Experts of a small language model: 13.9M parameters, 637M tokens.
Below are experts of layer 6 (counted from 0) of a mixture-of-experts language model. Rows are named router (the router's row for the expert), up (a neuron's input weights, with its number) and show model dimensions 0-127. Each number is 128 + 24 x the weight over its row's rms, rounded and kept within 0 to 255. Numbers have three digits each.
Before each expert's rows: a language model's description of what the expert responds to. This comes from a sample of Wikipedia text that the model never trained on.

# expert 9
It responds to: Cells in election, sports-statistics and chart tables after pipes, plus line breaks and dashes opening bulleted list items, such as Votes, Length, totals.
router:146122188174166113130147139116098139101098190104105113156118128128145152089142156135118130093108125121136128150098130158136143099077080084121120091133176141123167119089161130165137092164129131118095119129174121146130104100114128116135089106134119119088087118125147130106124143131144123086147118078095122135116126152120098150141171104126147103142117133129127108125102160165132137117106
up8:143133138170130135144125057133143127144120133148119124129108127091109129069151111108128119149129163128130156149105118158130133123098108119115091134084103104126163111129132116119143134155144080116112138089086148149116109092091116086102106103094115103136142111110107154087143088126184143162130127171123112177109134115105119124108177154178155152138152118101148159106108169140132137116125
up9:124135119128108111145156097096153127102088161157103117107124148138132147107144137119155117125122135143092104099091141150101116114143106114142084138087114103137167128135146178111107155148144105098162119133096153121093058126099148078131092088134086123126114121144127131164160107108139156138117143135114120134090122141101122165157155170131163147118156130087189144130135123120171143156108
up10:136140119115164138133139122105138149184122134131143132141136114178121140129068121114147158150126118123092135142146179116147142132165149137140119140098134106101096179139121160167120178135135146132119128132154125119125128120122126120122143086159151111153140177151120160103157083127092056092069113119146176122152100115083143145122150138127129136158107149115142127148159119125127124141186
up11:159093172162125122148151122060112118097177159134123135134131131162146139150139129157162134099134116139131117141151106149126115135152149142093112098114153128132170127129171168116139129133143153113181107138151131140105101076136141102076137120198105139127131105136139100126125115104094159101116133134105112149117121141053133126140120157143134127126154148121114161096144116118085149167153
up12:166085144162106108148162109127175148171082139143139141137128139185135138099136132104133147171146114111124151135126145135127089102154098143145092102131115160119097137143173160127138176118156108114104131141150113140121136125125098138125115096102145141164132172171076159134157092149135107117098109141119119146153101120144132138164161136125180141151151159135169160152132110120169104132149
up13:129122152133116133170144106109090106115138121104116085167096075157153107131148140152115117107128146140121134163075100106152128129156124120101128134138164107129089146111174124115121122112144106168091125111143118148073151110093135109119120139151099135111134148086108148075127099163162159139162103156119116083144138131058127095120107144148121142132130133088134134173135152103129151142154
up14:088119148130114103171145110157120105130137139099128079147150108157134104135139101131092167111131142163149122134113083144100127120145098145147169145132130117129066072097151111116151123138150116191160153129111129161139136120074130084110178124124135130099127139166130120135147122157125147112124138126140102114130152109144096159160190162133145111140117142121118116082112135139174151138100
up15:172158166111105124168127128110147152154150136120077163115123111150107094105138126123157116131099152167139140160155116174145148109125091106120178085127092134138089126135142132119106158148136140133192119136081128132172135106121151136162124149126126103162122112128157124125146074138120148164148115094115124144096166119133184092152142131110151167148123158100152124129147128115128144165115
up16:106107177100148135131129128166109126157133158140141119121137136128125119089105113126146111104173148172154081192138089140188127137128088137113156097117125127153139172141092108140095119127144126147115127126098150131095130095134150174123135126121108156136124166153115141118134116130129105127124132134165153140108126128166110098152090081092167133155181170101169154162135146114131096115133
up17:119156153144110123159117158068133121142150131125127160126142115086147073155162154143207106139124150105134093108142134132108149109118086159143123115122084120111136116108143109127133177121152173110131091105115135114094090152129120116131149136135096112155089095108153110138166143130140083096152109094107110154136127112115148151121118125133150096143082096137130169163136118103144133147095
up18:123139108161116149167135141149173102083106175114125107094099118122161096112159138138123123108116146119147099110097130119157167160091148128122094122130106095113113107085101156080160081147185136140126149128090120129122138135088173154110130099112146094140150081095144123118114133146119138116169147138103113102128129121100142135129097160154099155106141101090166142129132157106156145124120
up19:144114155123101132160142120118087096112162116107123161137127128166105142139167117123115078113163146148139112099119110144122158118091163114130147085112124128104115125123142107079157096149151139122105095100135195160131164121115134087145123136156114177126153125171135125119073126147130127106153123127129110140059120170133135101153143121154123129118132100132123145173118169088136157091143
up20:148129137138145116140112123122189119136121180129118165149151124133111178083091114141109142136109158117126162097090133135175153147118127115107108108109128103169119094081129126111118168168151115173156121120135117129115108144080136106130124128117168112084135139113130131144112111175144108191114118076123114147090124145097121121157126200143097116137147148151154147129121113122116123147130
up21:074168131114168132180161128126175131126085143107151095096133120123131098084103113104104146131151158111152094160104148163117133118104119111087142108106104110189131158151162118130140135126152109149106123123137118131135136122101190168124123097117128126094139139105151106146121107144163125098173129100122145106181124109140144163116148160143132114144098148161118158148127095137119160148122
up22:132143153127157151151141092130140172134117149118168120158150128163170179136133150108116145159092098158097126141138118176146150110115118113108175103118120148148104114116155083126141136133145127164175131138169150118160120077096112119157158084131130128094161110098120136148118126105141134125076091087091100103126140122089111149106149138125132113128124170151142147150131111157129095166146
up23:082127155113117122139149123084134118134156124154127136133139114076105126111134147140158146163146133179136090170140111100131128108146127117135146124130107144106123141111170164140142168133153201171147123113155145104116099081090167125172130097118107085125087116120146131123142084123149157136131139099135129141082126135118100150115192137096140187138151144121120121140111112141152111134129
up24:115108104162153139128178127085151130182141061164111130105110109142132113108104120152173159116114145086122123119121117151169145146129160129118141124145103116121121121127136141110131101160144127128124127118133103124175162145123143168162128087155171078138145132083137149116195120121134119135140110121140174111116122137162127155166128181128124154152075126153133144132147150123104121139168
up25:142116175135116110100135136127151117099092128131143113143126146125156156140098119119089112106136160112129150120089142092134157144125122061147088105116165105157136053134125189112154117144160137159158129120118134116111124140094128118128101128124147160174141158112167126132098140105133129152168107141114060120145107106125150105141141131114058123144118172126139133140146138110130100118153
up26:115133154132148135121134125092129066133171106092118122138158096152160125113085153118130138137110134135082134084136146147103110144167109128106129126088137094146083116132140093116166102136156135113137105095116132161162166144094189098162114173150127102117159141098158115123090132150128107123099144127145095113141130158130153118117135159140134173112079132095122166136105135130138151160152
up27:132105166095129113156156097138168144115119144101111136124156118100145152138115145137135127124115129187129114122098144128115134113132134145094173095117121111179161093139119166103105130150146168112097076122092156117094106144114112107113092103126162124087128105170158121161158160106119162131116113087147136153107107130116141112140107146168170113146171152121170130140092115106157133143090
up28:077166128115118116123145117149121129111103133118182085106124101086124095116109075108147159110112102125133130132118108118138149178069109121125113108131092108159085135120105129143142140169136142113137063080114125117127129143129127121154128131155105116086139109108138095105111163129148117135140108087128142095150099096124187095163127146154133130106161160146179112095137118121145114121134
up29:104142168120100084189131103083136137145121144161116136125108129082125128130153142136119131125127100149138149130100101130141117130137077139109136116111105103146141114121130132152114151106139164138113135039119117099144121168091163126133124129117145119121129087136120177107178157089131112136096143087113086140121113102118116134135113155169184110102147139130123138086096121094141133164151
up30:117104172126090104186117124128117102093130142142108157141154088088135139105174116145147113084125130147096124161104128189144115131142142122103164178105145130098123094178147117089148146132147121133140158107114134141121120140104130142089114127151161152122147088088082130149117099099109168140097111103107100149108132137104136145130154134140109145125168113144118165169144088121112138143139
up31:126147136122140106124158140126125139119142123115124123148138142092124126117174122123075139118105107142116145155159132138130138156120130124168166111118087113182141073128145141100121135133162182123143102105128089157141132156148156105117122148153105150104128114152156098129126143113103094129175105104118093127173164113150164158068097127097162108072138134131122153142111149088168134169152
up32:166139146136120180181147112098139165132152125147098140110149124107115174094123137137158129122147135139118124137183161129102128135150153140166197143093107134133135099160157127086133163157140097131165088126139121156128130106123111092135129148141162142144135120094075183130155143126134125136140102087128081113121123125135134132162159160141153110143141146145127150169151129152151126155166
up33:116086159113178141133122134091116119112146085160166087134128149114100170157100110091112111111130151173136068105135143138111118138141115120096108209116104129101131125136138137117153111137148143147161135135116186110096109090110145097092123126134101099112104143160090091155165143147132128132148098156125133141127129134120104088117135147115133146133090148116103146133143129109117169136089
up34:150141162159147151144153127145151128136134132082164112166126129105158138142179140145141123157099164155159123090111119160155137109103125161067144134133133136105140124120141113141116121174163127152107149112116147119118091128078109156110101107109170080114064106128137126158131165163159138103111129106107103114166132186114090118134115139133147126102134105112150143122126138126146147177108
up35:118042168214130148159171046183142172134125128103144125147123126123126150094131145125102100152154146153147106141159140166141119128143133119145167122107159102123147072144150156143127104155127116121098118127134106158153092135112126123090102145138163158130131133133150122129136140109121109115119112122114118129162125117149144152131154130118141133124119116136163154129149145147137123113089
up36:118126196117091142137156117098099137097084116122165143136173130088119143138118141121126092121107132153105152149146089108109108102153132131165136114110105092145133110163110124085148117142136153104147110138112179140097099128105121121122126095122112148142094091166102094153178094121124161152121109121104121121130105113115124130152141166104150127131176164108166116113145130140157065157122
up37:153121148096141093148135127131124134127117139119134122153119125154145115141140156092152137142139106158079138128131130165204189134150127141102124095124135082098108130131107075070135112101141135110142128098124152155121131109143153133124138097104097139122138097148137128162105124098125157171134167084102102124140139114105148143122094104145112170090151169092139126101080169161131131134150
up38:114125113113137115134150145147157097143149077116180096120133149132137103110124153147152130124120092088119095125108100152122150121137152056097114105112134114137151109114169128144152186129164115148129116175117118115139158129104151113130108116136158126125171167091142104117131085147156140135189099165116111079116126082140150154179131124116147136144104083132117162138123154117130111132126
up39:103128145129103138129119142111169110145148143150143149148152125148142152108104115133121127158102108170119133088159162140110120091138144182141125107110136076100114082120089116099126175123145126106165143153137150093177143140103146133114173119136157111136104094133132106147126106117153129106131101133161101138158114138112144097131146150134171139127136157073152160112162134125170109164060
up40:121129150112086154138140121128109131109103064150091158123139134109135116149102094124143108144112165143118138125125115097181219134094101082131164103158095117171140164120109159106163142179124113121124095106135136137124135174122160105146142120139141143128137150147167099086173115127139127133162151135087113134129127114137135131131124139100172116130139124152167131112140144102171127132127
up41:119144159122114075134116144116121142134146113133100153151112150146081121101116100081154122159108144165117073093165151154112171136150076109121115084109091156134102156127161134087091161139144168121154135147139147156143141115102073135091142156156125128155143151144110133151165099133118136163102124100092146175096151162136117169147117131129118150153127136115105111140133129106129129126133
up42:142113151151132126179119106173135127158101145143143155097082136114142109085158087102151124126120152110132142101105136177124139108118104064100118088110116125112197128141123143127119154137146083117086183107108152123145102118103132131108080128119113104104140134086137180099119125141145082116114125122146103113097129125147146130155128177116124148118143105138151154095138155116115133150119
up43:126096154113099135116135127112130099160112132151125138118100137113144130123118095171088122109133117136130136153132147058146129115142132085112145139128117160173141167104116145175136123103143128191129136110081142091108108113065184139110150130100152114191100141167142108116136118122166121147134126131105101133143124111117115166126161113169114174095123105138124114134128155077117136115110
up44:135148096168125150155150138136138139159106123114149176136123120133092087087135102111126157152122132122155143100148097140143110140097100097166117131139118116147164090089151094148114164161151136128105126089109107099120121092154146143123131160112136174130130137104151140110125102089128110175078133119107127117168150104102177154143134108128101121096102116103111165076090158130117101154119
up45:106153160159160123103176099104090089176133108119129139130100085142144110091171159147142135156142142158161148120118134098143121101157119126085147145102118143122109144108157148074136090156131125211092076139133135110136133139101114142109130142170110111091164110123118147108126147135106149115123161117098152142099176112100102137143123128122143142121107105128140136114134133144138099098155
up46:094145156160118095136148135115151145127116113154133133121117112093125100108096064098161124105102113140109164123123108124071150100146106118125141135166132163114132147111084162119137135134136145157132137129128118118147127129076168130182155153123115161148138146108127073136118085164120128159080151155111122115174125098132156156101131143115106138135115089156126169096175120123146088116147
up47:163143155122143182147153123146154134135138138132145094141082107158072121146118113092097131132114143155118184131134125149122116152160110151128152131148120150092121082109168135077145146151141174115123112142117099152133093120100129127122138142133121119118132121113182087131133134193133134129106095120102115141159157106121114139112136119102109133085110134144174142168152112123199116158135
up48:128098144052137135141144110118120145175113113151140106165091105129100158108138146106116131138143135111116159154166124154156119174130141163129185140082145067113139144114133099095158113097133132161122140117119118158162165109105127138119161119110130138118115099131108098142135159135126109136115142103126089096158195087132114151159136113087115109121147145142154147148108170143109128142128
up49:114151126132136156125128146149130125128123143162155164115137074130120146107095080085153138120125142127085151136153135089131135098136128129163124137139113090179131141110071141105155165130129124148144114162122118138138086131071115135139155126134126074117135101091105139144158107130159123126093098107146105140122129113124183094103155143154107135154089160125160169139148104125107171174100
up50:095117169067131142129175142099127137121108123177163110149110112147127121105126087108157179130082110097113150159156095140104129153158091118087134115121154122134144131100090112141111188092133145138114129110138182130144124095101166135146141138101107111109132125178118148140105137093098120135087092120150115113113136125119155108122146177141142132118132167117129137119164115136132160100145
up51:079151144082108107150124110112126117102151129119084126115120094101113103112120100152128102086144102129110145130121131123141124138156098125142141132147089131130173113116148149092182119134148175121134107085122144060113108121108155111154128149131141117147090139169140181114146113135074153121137093174148119100118141159116128163118156139103120114148145181079155129140123159112134122149102
up52:101087138121145126123154123131134129099139123098148145154151141128130103098102104128078137190108124146137129139116114126158142140091156070144162114116110110161078154143165091136159092144149162154112133103132098108080165145099161162106121119136182188119139139143124118153124137135108150128118105141121134123152112092115090132130123126099134122125151143139174166149101116082155098114110
up53:110132105136174119151147125128159127114191085131156081157172108118134091091124167100097130141191155169156138134139101127111150143110118099120127141134080134143121123142134104158118155115143173164111148153124103134119104131111175139106095139106086141140147136124150136138164115101152113113094121101100156161174151111158106100132087129123125121106125097131094108145132118111118145160117
up54:109132089144140143182144148138113128103116088135141144138113136142138131158161124101168191149109118141132106112096136163164151126105099134111121106130128141119094113121084102121109109131151125123134140128116157108108108094105089154131168104166087125132099145090149111162144134119104068090107111087105094097122185171107106111097117116145104117096125103133146099143145093128148133109101
up55:136130150132140116124123131099149106179115151121147128118110121095110151079103110096163196130155128106164126135156140164118124122132145133139122089089103075108122124120130162126101117162150101144107134144079091135163145143099169099107111107143144144109123103112088147115154083131126108151127134143172110126132134096167132117183132146175121165117123142123095150086148161133099110120146
up56:144142150087134142133143080125166147122142156154134139123130118179135117141155136104098146137098131168100096147135193116122142124175117121118125140067110090124158126127106112121134173147138101133183124119108134114118127116121130127114092119136135091103135109149155103138175156117090104106093079165115136152091095139082119127142148170134151139134158148110173102134156126130124109160104
up57:143097147152136171134158128157134154104114127154140094136123152154165099156122157125150162142127075098143151196127100110103123159111124121104130141132114136139093185112149134166115116111143120152156139076120104079154137137121155126130149103159100126170106134148123138129096092181143155155106153171137141114172145112115147116140145136108114140108104109128108163160154172131122119100127
up58:136134157144085133151137118149180161136129137146115134098109134132130135121087134117137132179077099121107119140139175127161142107092170095128188152094115119149132086167132115126108134132143130136106119078147140097158135103149147157120134147115179155124139123146128115150138171098110088118153110153150107178179085110149135102113105125157156120143133162105110150130157141140147144157106
up59:165114148132120138172169090100133157166156086154104155098127127157118138097148131153154136121112094097133145110125133146121146129138171114092159164120128120114122103173109117103177151114146148134154106107161124158126152116129131137170130116150097098115096154142135138112138093159089160113147109148122111106130128158140092149136159137121184164139170122115180113181147114126130161144139
up60:179148125116141146141144122098115145127160133118144154121128116129158132167152099107096113142111130129146101119135113131167142127114168110113150099119135146121155115120136107125116118127130136131135121114160158164129223098093120115137144129116180148132107155130126155060159114096127135095115139177134109136123102129149130136138146137112123116144080121105098136163114134103204097168180
up61:139110151068126156136142118092163127128138124140139158149174133135105163133137137160143100123145107125107154145152138118100158146140179108113142128124151126124154114142114101121159148106148201150169125138090156098135140095098157099163146092100089171164157146192145090078132119133141162143129148143107108124155115127122131112110148141139118138114151115091131141123106147106163155109110
up62:144143125108139128148138150108104095126162122140114149119129147087119144086178113148133189129128105122116129107136148142114100117102150167139077103121125116155142173166095141127143096098136145126120099142122161106091105120112100122127130159157118135186122111109087137085142131128151111140132113130134138092121159102102168108113124123148122147115167194055154154113105126109152110150119
up63:115123174159131135129182142104114115102130141153129105107179139102143166126106108110114157105083144136110157122110121126122088120111158119119120129124163127145133103157161158133131140122173180130138138145160126127126131113089144107111122110164131098092129121111125132137096121138126150116106104168120118119158105159129100134134146180096136158179070182131117146139123085122138110198156
up64:111115172180141108120143113170160147151138120141137131132129118133151141151112145098119107177155135123147135122146140117158153124186147179124122128148155116124129099109098143156135118121129145164114160130128157128145122132096167142075167163109125107093127089131100126137138168067127095096076124129144165158153156113146119137124117190160104131174115137144114138105149126142150132161153
up65:138165178116130099183141066084128139180120123139132145127118134104086152097139130120170115119155132155151146186124099162108124151137111129120134111098082144112132112112097118129120156146140162121121109112143119117129146146125142143177129083138083112103138146141140153095195152122134142133125149112128139114106114092129138135145112119194135130121195133135142122118117148106137102154137
up66:075107111115106145120162136104131119124115119106098149115118102138137142104109107131119114134151061112143175132138115138102145123135097096121149136145114122157143124109119169115153104124140172124121117136065088116097122107143124108181118143150109170156129161152157083132149150148121147121112110095086115140156126139141160163115147115160149137143156129089131156117119105060111114138068
up67:121093143132134130119171133126125106100163135122137081112147086151080161084146115126125088107113144103118131145152128137132166136119118124127156175127143117171162145099135185078159173167157134115065097149130137113095137082116130139099111163147143167126121120133114092106129135102106128133169136100125135156116130153129118111080108158106108119131132104138126166143143094113128126091121
up68:169102156121107128147202079128125156095141144144085093076145094119160138107157114104140157120105135142144102128158152122090128099123106128166144176148104131136126141154130163104122109134129152123108135118119142124119128149153102117155105112139143171133144124124121120077161128142088153135139094129140127149140090093143147130156142145172175111158122137091116145133134113129097139149062
up69:125137127134114133137135161166094068116108069081123136162191127102123089133140135121110150118108099108138130126108141122125166128123125109156139101132115086176173127114119101146110129114120122123138155099138135150112121150097152168148138151121148131158091116132095135148151142133138102125094100143123104100174155125167125142117105175086105118113110115090160169124154107089133156171136
up70:153139098117118130139121098133131125134108086140138135115082068092147066082125121146169146150132157103136100121129098145144119106119094111116161129142140106135147140109146096148153165121151111177166118123130114088193112075100135135143111124089139095163141111115117149131142095155142137179124135116088137095111143155103102114115146149096134144122135095133104110121151113146152127169104
up71:134103165106146119148155082101142166139091185163135124101128130119131124117150105132101118132136129111108099175109169160124143119104089145154149100118128172128125108160105109118156122121140105120083129105095136083144128140137132156149116145142123102155116133093139114103138071119113132098102102157157145127105116121142167120131164126149119141114076170107168147134170107172181102121132
up72:138121130130107157129139130161161140098125162096165072156086123103094078113165125104139142197095083151134102131155140120160151154088116097133127109126111131170146161140130120155173100122150112151118125113121146131130130103091111131131137093105136154108142112136117096122103130105172134161144133114169093137156170121135159140133108124100092167131117156134159098105105162147140131123139
up73:081095161145151115145155119111137139103116142174093141132125120084138122094093123121100131110120129148146131107101167125093131115119073099157131129132139119158120111199156138086137153100145100139132185129097135139117112145126167093098094111145122103108121153114096143142134110152138110123161152121099117124148121106145132105143159183103143146143127150144127143141102088092187144159137
up74:112144098125121147151166150129153106076123128095202153096134122128117152146153152089139100122163125149102103132155126091102090119110154088129086138116132103137139088153113156088133128105138150167161124153091157171086100124094127120125147145106109143152124118130177117135133109133136174126126139126107088112131121130128131140103153169151141130149115149099127164121103127096155156108084
up75:110118172117116166183159122113141151165128110155164145117144145093108145150138126145115098141087065125108111142140129152145177121131103118085107123092160139115156101127108131153156134125151154113126129127129189105112128142081169100176120131104125123128124146137115135113117166163142160125070123112145139128155128094160139134166130158150153144127172121110114122111145094117162123152093
up76:059099162104116107115116137135139134152127111144136188163139161132143163147095132156105119121136105153122173133146144142140152156136118145148163091094114085119125133100142127129139109134136143185125118134150147161127132145109119115127156099144113154149103051128115119102088156107112138098102127123101096080136136114127133163116144111118123116134188158108168117140082159113144144156125
up77:128082107098152199118117135172205137139151121111129150122100122095145136122119123128106116171140115135131123153141155102155167144138152087124108108148122133128149113123138146154128147139136154116155092112111100086114136117111161124125103126109100105119186134110152161122090138132144121152132146112109110124117122098091125056065083117116136132149157132108119115139107172138118113140156
up78:180131131119109096119135104100121118141180155133114114128094085133148148120152079106167153143145138123098085134125164138123134097164150135134132149100114090095170140118108117096132149100136101153166138107118106117178110123127120108126110106091044123103132100112117107143121117139135106146083160130118129163127150139152114116110109101150139108112122119095095104146159175128167096144126
up79:187086164090147161153159109123140143140138135117087118140103126134098157082130100126130152154119152143132128142117172145143151146105119135108093156110151126151174119117157133115133125145143129119146127154114148168138104069092152088109080093128117118111147119154137086129114144149133118135103119186139097138085177110130133102117123161140147129118147155093131193143160127139112132126141
up80:111170135139126160171137125079113123072144120097113134111127100151109137153121104104138131140127117151110137130138134108114101162096094103123119124110147154120161125123140122089123129078138128161076111124136117114113140106087154139108120099166118095166152112096146138107154113138148173088137122133099081175144179115138116162105137092154103155135117091121093114157141069114102147118117
up81:142165192102143120158147112126141126094077134081179123143122131100137122151149160082088118139138124139074096163130152168132111100130154125122127120145140087110120158180116112132099112141146140122157116120112163157099147122117106122129143130145116141132137096153147102119093117091136148148109127125100095093153132100110141139077153124121132147095138159093158134138143142129166137166080
up82:124142176101150165135140106145119144125130137141133114153147142126079119106127111128097132103129099105109111175110149159122119199103130146111147114082132152148111142104149104130103166161139073108101094108124119143124152130083138107143149126172094160116127112120136138097143136145137148125106097142097117135156143089126168133159116144110161123110109170125165168165157118147119180126173
up83:114111145104128131140186111119138128169131119153122103165122129120116160094138118122109107115163129149162159149151132110123111097131109085091091176123121114120165110118091153153123095127145170123085098151076140131156130124104125121111111107137109111132095112130099132082178125108134151112106114106094111146104168125106092106133120154132141135131165139062138148116112154121173109185131
up84:094116140150110117130168144152160155161155113130128121103158121131103116109145126136114153146099140161115154152155157096111178117132119104128126148164113135183167128100141121137144176086146167148137131101122135093120091141133106125156164152120062130126108124165137120123124194078112101121156102090148110145091146125093143139084142133130145134111138110122084135128099118111112171119124
up85:103119118127092148152142124105126146146095128136158156163083116088115142111150090082182184136153111145139121122072147137117142153140122144153116160126077126146125157100154152129140104147127147152209130163111131125129096093128146104160114128151103136158116096154155130128150149120125101160143137109154107096132091093105176127164134136131136122110124117118139177099137151125115121133114
up86:139107111139123128127135147135129152133134117132107116124098134147135112136135101126138190106081107110135144125099122108130132151111114086138122160099125094099126153095133111142081126112136084172125132068081108114147176125107169159151151109096106098135151114083114120129133123081165119100090151156171072133165160101113107101107101138117136146122139110118098142114146186138133142122145
up87:112131129146123135180147131073148130113110147116142093111165127106130176116151165113129134125122084167139089170118103152129161148130157164151139125106095146175121172115143117081126142159167114119154139143129123163146127081117120116149155080144127146146137154086092137163151117178145138120140121095142090120127111152090125160185144119138144130136157140146090124134103124127105141144121
up88:098116155087151111113145088083143131169163102171149135135105129138098177119123113117129142091135128115133088120132148157142138139180166134099125125123120103090139098137085126127122135140133156128152125151142175132152129117099150102105126119127107078102132092144114106114118119116124090121079119159169091112130145101120142077092130165136106143115121163113141154106180162135163156144116
up89:179093102131176136145135109157110135110134125181139120102098117140112128086134083130125165147125140095156131162096152092127150150147142089134135161073150088118126124109064120106104148159136114141151104103144102149202124122116182141147149117120124110130120118130144148163130134099113146133137157135085144114090130142096127109088148128100106093111154136116140123128149136111093124116133
up90:094121170108111120151151128118165144113109161126111103087177131131116122098135130124116111161103078105098142125096183119110132134087083165130135105118101124110112139133130142096154137108149150126112155139115106142092154126137125111148119139107107118181188094133122123072129110119123113129137106116125102123122135058094151152137133122172147151136101120075101144145172112129124125119083
up91:134124140159130082120147137114127111124137105165105072070168134158132131131107106070197132096129095104111109126099154108102145145150150120149126138146121120162136125141099153106178151154157170110172114141152132119102110151118129154117111120124064115120134131119109153140109165093120126099182091125102159151148103117130145112152125133144144156130127160155113163116124118099127130140107
up92:138113137122130129140148140137131095157106110121130116119138109126087124072104143079093135119146121113137117147118175126125109126117116136162128142129168126180119108111172133100116128162141147137103139136089114173105119141062139201090101108159174143127115145097111104116151092133127149106113104113125108097129091140152125101158153141130180130112143135097180123158165105137119123128093
up93:121124157119152125168156153088153117105101152114113092132132136101126139088116097108115160111123138176171093141121124170128135158113152160129109129120115119159086100125163156091132115166156160139156146155119172128139146148137112131087152119126140111120120094116093154140115128140077104141148139132089111097116165117122135136153121163149064161126099190135127162101131135145121128149093
up94:103124123111120142149142139087187144131129125144127123156143125132136164114107130122100115173112151175116120129102169129171101123138176117115133120109139109131074089114137115064113143143140169149128111182116126146120131119109148169128122107092169109105139134147094094154183131121112117113077106118115087142165108136135121104140116165120139130110124150093173132117151101130153094159149
up95:081133147099111133138156147152135144131139125155173148146140157155126133139141101099110132181173130131153177111117149090173177139110089115087120116096131100130146124136118114121168142105130108158140152146091122131126171116055115203096144110125147107123132094089105120132130127136137137096146130163124143105150136135142096122163127143118116128143136128117162127138120092139157103132078
up96:128105141109118093161154137077142126126097167159104135161178129119112151137137153159151140089108100135140176151132098152102122174127171111087103176155124122104146137113119092105112113134159160159091123121158149136136159135110130121154135141129134151152140130178159121114111146123117144125107114120140097148142108157083129136169141116138152146124124115098136188161119176077107135142137
up97:139149185129138121139159117100141161134110124158092144134131142109114167149115117131130125082150098151086130163150160155063122135147098145146110126122121155115111148147134179088103143124140180149137123118112074159108122123098142097166135122166116174153109131137155140133111125139085139154114120130128087129128090116103142149110158100189145151159162124107133172142123121104111134115119
up98:139120162116116118136141106162147149129127130117142129130102089112127129113132116099184194160186135110137155152178110143138120126114118119112093120120102144157145120092114141144084184125155116123138089117119107148160087092106137109101093099107103128129120126182095112115133143110154114135088099120138126125110150101133137066101153166148126122134089138109157175089135139128148110142133
up99:137122142136164155161135107145188161140153163118102134098126126079147139114141111104120143138123160194121139152120147124167153149113110132119165103106118115154132136127140150124106105139133128125137117073079169120138101137127150105167084119136111132110144167138140072160148130179171131112136146127151143180128162133153133103147140182137132125122133137131141108102179128113135143101166
up100:156119099143145175123148131121188081106138149127149106116135141139198112105120092135097131126137134099141160089119126147119146115107132120155115105122081114096110122125119133134112108092147127135150134136099105088106123138076154171069155140094106133127141107093164119138132116161163108111105119130108103177141190152119126100093107151113090132134102130094111125111137142136138143155131
up101:117103165137155134104146166120131074149143118132165156151130105117154134088070131073104162140086097129122153103118135149129142128101158100161115122152111099153121110119194139114137131157144109156143171149142108117134160122130106173102124133128147186122128144099116159118122109155091099132131136112134105131109132109149186126181100136115125147092113139132132139152139160092130134129094
up102:113133117096122089147185089100139143159104097153115111093124140118088164086138092079116113119126136150126130129119122142096129123143141091105136139145136146111120085148116166126144128086152123134122125114150135140160113108119126105166103127133082134130144133106107105116121071077164132122129140129155101085137146120124119128077137111139104124149051145093132117116082148153177109145142
up103:147096113147087135141131094154164142119137155133120161110131123128126107098114132112165126146138114120152118126128109120173123143094112150152100097114088132142117125124149123091135098159146103159126124112115115134088154107124188147153121122093170165163161120113141184083219101118145116096137092150130096134117123116153178143137157137112108118144130152105124138103135143165116105127159
up104:115144147151146120116096125107109107152139155147149116095151156092097143147145170148089160115156162201088107137125135098159163120159156103143166106119069150138093140112141109150137088119128150156173114128133103051128110098100149090113125095160125117154134147156108114120131099145145106121132159107117136119115106120119156151144125120121150117109134147153129093112117144120145108127163
up105:109154131131106079146143119141128136141083081107128127111138096141116123133087114119114170079167136141149110114098116109149149142136097111137145120118101164110157135106137154122168104131131115121104149103125116142132092125132137158100154080140105139137130115088150151154151087112109118149106132116127072144171160102092132141152195147132106130094157087154126116123121114066141084126106
up106:104174145079174111159116107115139130166124133135136167097131134109148170130141154115147111154107084087166111140158140091110123120150084165131090102123107139104140114096091149147113161121152169130152115132102137146135157151096131131151150093138158161137115115122126114109170161149124094120122120119127102113125124082172144143157114100155156114136194145129129120117117178097131138110130
up107:106150172098111102135128140134144107145135104169148124147115120111141155112146114132115093121138119126114174108103104158160118110151120133111100167135121113115152115122122118141167142126153164134135113113143138113153127127113124128184118167143171098123118140149127130158136111142122174138117115108103094132106141129103125111114154203111183166124190126053140169130192149112144116134135
up108:105130159105133145141147141110118126158156142103170114148126120133129104142074137109060122148108091141129082141184147119159158139135124150100133139116179167148123073128100140140142096160142139128124144153129160104117127081072131137145148114120169138143156151138090158110153099118147103123114125119146123115114111111141166141165170137135116133116085170135099117101141094147105165129130
up109:119171143130145114155138146122141101136131128088127148112120104096140094153100124143160109123115150134088086146140170156160172150119146137116123094149128094142095109147138137112149149089137164111138103065111129145104145128124103148151161117118146143102133142135126121105172088111098162133156133087141127095101118112139169148100087143195169102092124126111136154119177098124133146131151
up110:134147160149096123137169133128192156164120139114150141116089063148158120105094093101175125108124131154125121110125138127123124095170114151176128130142100146102140116125126143075145148166145090129151136125110165131133102134127162134143130119130138192128106109128170143151114157103133081125117083128134134125141095133133203121124169138158129149115131147091146120116138121115131099134115
up111:100139131108116103119145142108111059126131152178146147111137118102107127120127125113094129129106102113135123119150127098089106129147125118150128116107095045148123143121077160159108112078148152109158153124122144131085098146078146104100135106128122133146125109149109134145126153088118079125109123146151104125135110100111121124151138161117102130133130175140146112101131171114191100084142
up112:156107136131142172173180126132121158125136138111113088091144110123104133115144150114091118137078117168175093170148169114141132149121145127147144161142119124181145111141123147077119133142129135129145143127112119146146156140138147115132132147125158130113186109118130205102143110115133148116146122100158129073128153143103175091120121163148136116126148136082093139135115159128154120133162
up113:128134104112124129140203135144127071104134144118075074151137124090127123100162086135091131117140098135186108131130127143078119091119139131132119181157135125173120129134113145133145112162176142161113142135113175095121116153116104125093143138122133118145126150125107145133122172116127122143148129163132092110157136145114107084134178121100115123111137126145134131113098089097145109165130
up114:140166137102150078141144113121115137136146133096100120140127066138113150140126133079118175146135108122164132148113159125137125116115101158179135114085130150174140095090153138155087149139147120134093146107118129127167152134105123123120147144189155138154121126113115161135137130104107103100135108090136143145151167074075118146167161110132164104107129106135144110162144135133141103135089
up115:126140116145117142150116113158152151147135092110119151116154104102080089153154136114160138138182063107122102124126118107139154164122121154110146134099120130105143121157126128105119102105147116106144125104090101148152178138123132174160119124129137151165152120140142130119143118148142164167153163102110080105180139108140105167162118113089157154100123086117144118089091150082118135129139